From a checkpoint of a small mixture-of-experts model trained on Wikipedia.
Size: width 256, 48.1M parameters.
Below are experts of layer 5 (counted from 0) of a mixture-of-experts language model. Rows are named router (the router's row for the expert), gate (a neuron's input weights, with its number), up (a neuron's input weights, with its number) and show model dimensions 0-63. Each number is 500 + 50 x the weight over its row's rms, rounded and kept within 0 to 999. Numbers have three digits each.
Before each expert's rows: "gets" lists some tokens that make up at least twice as much of what it gets as of all text. This comes from a sample of Wikipedia text that the model never trained on. Tokens count by the router's weight.

# expert 4
gets: " the", " The", " ", " and", "The", " A"
router:428460577459541466547467533558537515536509466544567520535416569512564502457430515422449503494462482513519441451462509548560507528563465518538472496504429505500500483499521509564442518523544546
gate13:538394513464497524487595509444412474416422447549517536526543502493469505535576460525541437456383466425587504431518479482569530582533434508479468567469568502509567512428438520542448499438564443
up13:436465427447581458566533495465495443482539525419551488493516608514468501535495529468514481562480566534508574473475457444589470531479494458495546486427509451501501456518387431402482490518428430
gate14:467487495497465523514553473605514483493391557448560525450565420476449466568441600505457415534482502484544480568557602542492409511439466426534481517573517545488540449524520501465520449429479527
up14:519479553429476589519499448492468496449562484456506486472487452501545467514559445489509462440441539455463501516488422428469514522506493423524464484570469498496498508419467559439585490444611532
gate15:475561537497502507526521486561501498551545569622524510450493451519533487534492536472368509449570443480474488607510501396493488460437603486646495491447467576505585474495542516486473494512526544
up15:508457496572615536548461594538435552432490613601543478409471502515531568502503469499412461535420475559576562476496482459549467527471673437513462518488480459428527448445549480474529485546458454
gate16:432546517556565528552558471478519429508533471530418606525437510462478635523586517416419479457415554426572524470564541549560528496499524380474525506571481487474520451501441448516437538570436440
up16:502438558460514559525519563542421509506477502526464598522458442618484448570419488431387485475483462505557533421553583510539445508495576511544506476499468541466570511467400469494474415519527431
gate17:586546483480558609502522524429458439480419465463539438506471576539551489465480536506594453494535454498397567511509531441592481572497576431474491376533531462481443461479562512502468478519543512
up17:594480536548504499502533441494470516490504489466585526496543488530502493480597495467502504387537533509495493533448538412471517514451522488501500480345580477491455473430543537489500454545536422

# expert 0
gets: " |", " two", " time", ";", " he", " which"
router:522500586482480494513536449495487527509476539477485469544508555580361486472524553525451473538485430544511546507504514478471442455398467493518469478393480484497521492510450549398501564482413595
gate13:530517485506530558437620558506520416522498453573508567540500540491538442463497450518500432438514508515550501447552464563405487499498552562413578425491523428448484507509539507477551459533466437
up13:529489429560522466499522550518487482467528494410443505481516491457510533430534511561573439437448511401547526561506402475433526456561498482525528497458511462559547529553492497467522487574511555
gate14:460554431443518537482501519526576481583485551552546517442554496617454539463542420462445400466395395516579415496507512514468555535483551534456513468534633509446520521532577548482559413489477507
up14:467599512577477516480495425482401536450453374458519402579529542452492532515559501520575499498464496491466510511529539588466461514506535573503507577505475521515456524563516473580550489510494535
gate15:561511439513531459508498544486540536505525452421498441460515555484503577599494506536487581516474625489461535576508515515518479475587489520553522510567513529551566433479537453553464522462531531
up15:423571518555405497484453540450559476472433464578514547528446481532590493494552468491498448394523507409442493468455415453482563445509472466432499467539624571488546448612591500545486480443564521
gate16:464487545461451465523553536522522515596496509583509557499479486506574589524485522498538577475518524423577527554515483552464390480542510506552539464462579463521416554437526486541542547464540481
up16:448462633498563546525515399445457511566450538478511495495451484519551394498380517490490434510534450562585459444457569423458493499618428515522460507512492487493646535568439555526532499374451509
gate17:489580493472546459542507444380470524539504520500635500540621549544599547370500497621505485556593496576592437471515490488536511532564500520507484480544402529479454559531445536511529516505551424
up17:497535473465560468448461501570522505555490575417471458493559509495500595460487551403504430475497548501546540406554548519550389513605470365519378480490450397493442445558500505465551530466413487

# expert 5
gets: " |", "'", ";", " first", ")", " 0"
router:509449448484545478547548556517546385495519502446522570427459443477475440559464502557514545467534510532549421459500489468455455534604458496515495549401456423473487500468588484457503510479565424
gate20:463516525475407580472514547532517533425477480458488479610438476500553439502510509373519604506582611515438424495462566500497446487412424463532519513555555551436374477449466507471525441497464463
up20:533537581487411547507604530403648420539417491459506512510532510412425447533530470474388596490424503578479506570551533483591497562470387527536523453491466534603459464511565504509459505510407498
gate21:482548464556541501548529487515483555404488514445555475477479520472450464494597557474508509477533555550566445481426478565447550528485486533481469456463573484518473426483499474476512411488522513
up21:488443529489470498477562447501516577376496515498420533490547497442544567550513423521466550475510440521441498437559554525462487518574585466458469571541619524541450545488472557465458442505496400
gate22:491547413506435493585480464532486467445491483577507509486495542488595534543457454604427563513509479480511508494531522494395510518459502585508524462439568500578555465499555526534535506492424549
up22:510439469516423571533515390494505514439417610481409454555555493546426558559470567512569494461606447512530435514507514546450529504508565534532503508489548418503468493531434404582405539439491474
gate23:467426449405447425501492463546475521493403461533514388500450461524477476606527539563482427492449504577442455601483584540451453485584496391462553524461508504499503414530558435536564503456506515
up23:519502525594468496508493333522533526544507526441535462414462463474537546472573514483455492479491541516515521408546491480539559513564454435444478503512511519498431498562516574500503605484539529
gate24:499513538496501601472485461496471485510555457607458407498482466438518476452493509477464470554497501482462595397481480374481613423534475432489513583448453574450521484495493602510574528524493525
up24:428443551536441493463467487396532549496469548454440453488532490519451505608525521407432437520524520573507622516457462468559461465472486527510432455465364546503434524497448505413557538518405553

# expert 1
gets: ".", "\n", " (", "==", ").", " U"
router:466470581524477524488530484464494444603433527454447505487499410548562513590525586570544479483462495484469497521485455425473554524453425458532423455437492574506456586487545474428513511489423440
gate13:552524508515466597549508443546528487525454544366517511485492509603497492573478506503519528530448479492594493595485546537496474460533504488497477547567496530482423439478504503419457561531459531
up13:481526532429401494538590538482561464592526483563498611571495497515525530466510495521575452436515551514490508478487604521474497532477615507465481543471541550629502449500561540511368448454443511
gate14:509433443571532503496525551502581463572523601409616643481393515439505512452553458480548521486452506512495507533530482518496500544461503532486541415576410530497520543447514509507438459502477531
up14:437441441485541516570615454532365497546414564600497617450512487474466506529414569565509518464555510474539548463500550433545562491476511526416465420490459474443469489535494566464571631541419502
gate15:623485465511560478504526477440440541522413442588511407509560494497463440525585507553509519353523488515439523464560448435506426454499571529469540452447570484524543573539506531543584557485524472
up15:439517557469462550545606486596479356391468492517490488468541462546511499498543507520392481514497558445498592512444499522470550460444483520579525494550480527475535521446538476479560519549570515
gate16:427583507407535549485649591511541492468570426494594545514532542519492449498537485508493439521439512557524544472448549431464512503513408596539464472515476460481496496484438474522446497421536474
up16:424460511455537452613510501468440500549492472473510563426479448531541529549443505522405486590427492505555522425469484477589465453546480510554456497490527571418522503460449412407568510399455478
gate17:476608518545526602530431427503470566505542490533415553465430434510536481485466530536546548487542537536514499591559486518467553431470448553591509573584379537527446559550475505485505559453508510
up17:597444396563436533527510561506522465503532565445426592514513480595496623497474482506522478448440544469466442541509435461449473504480366451553541410552479516423580470494501480445504575449454543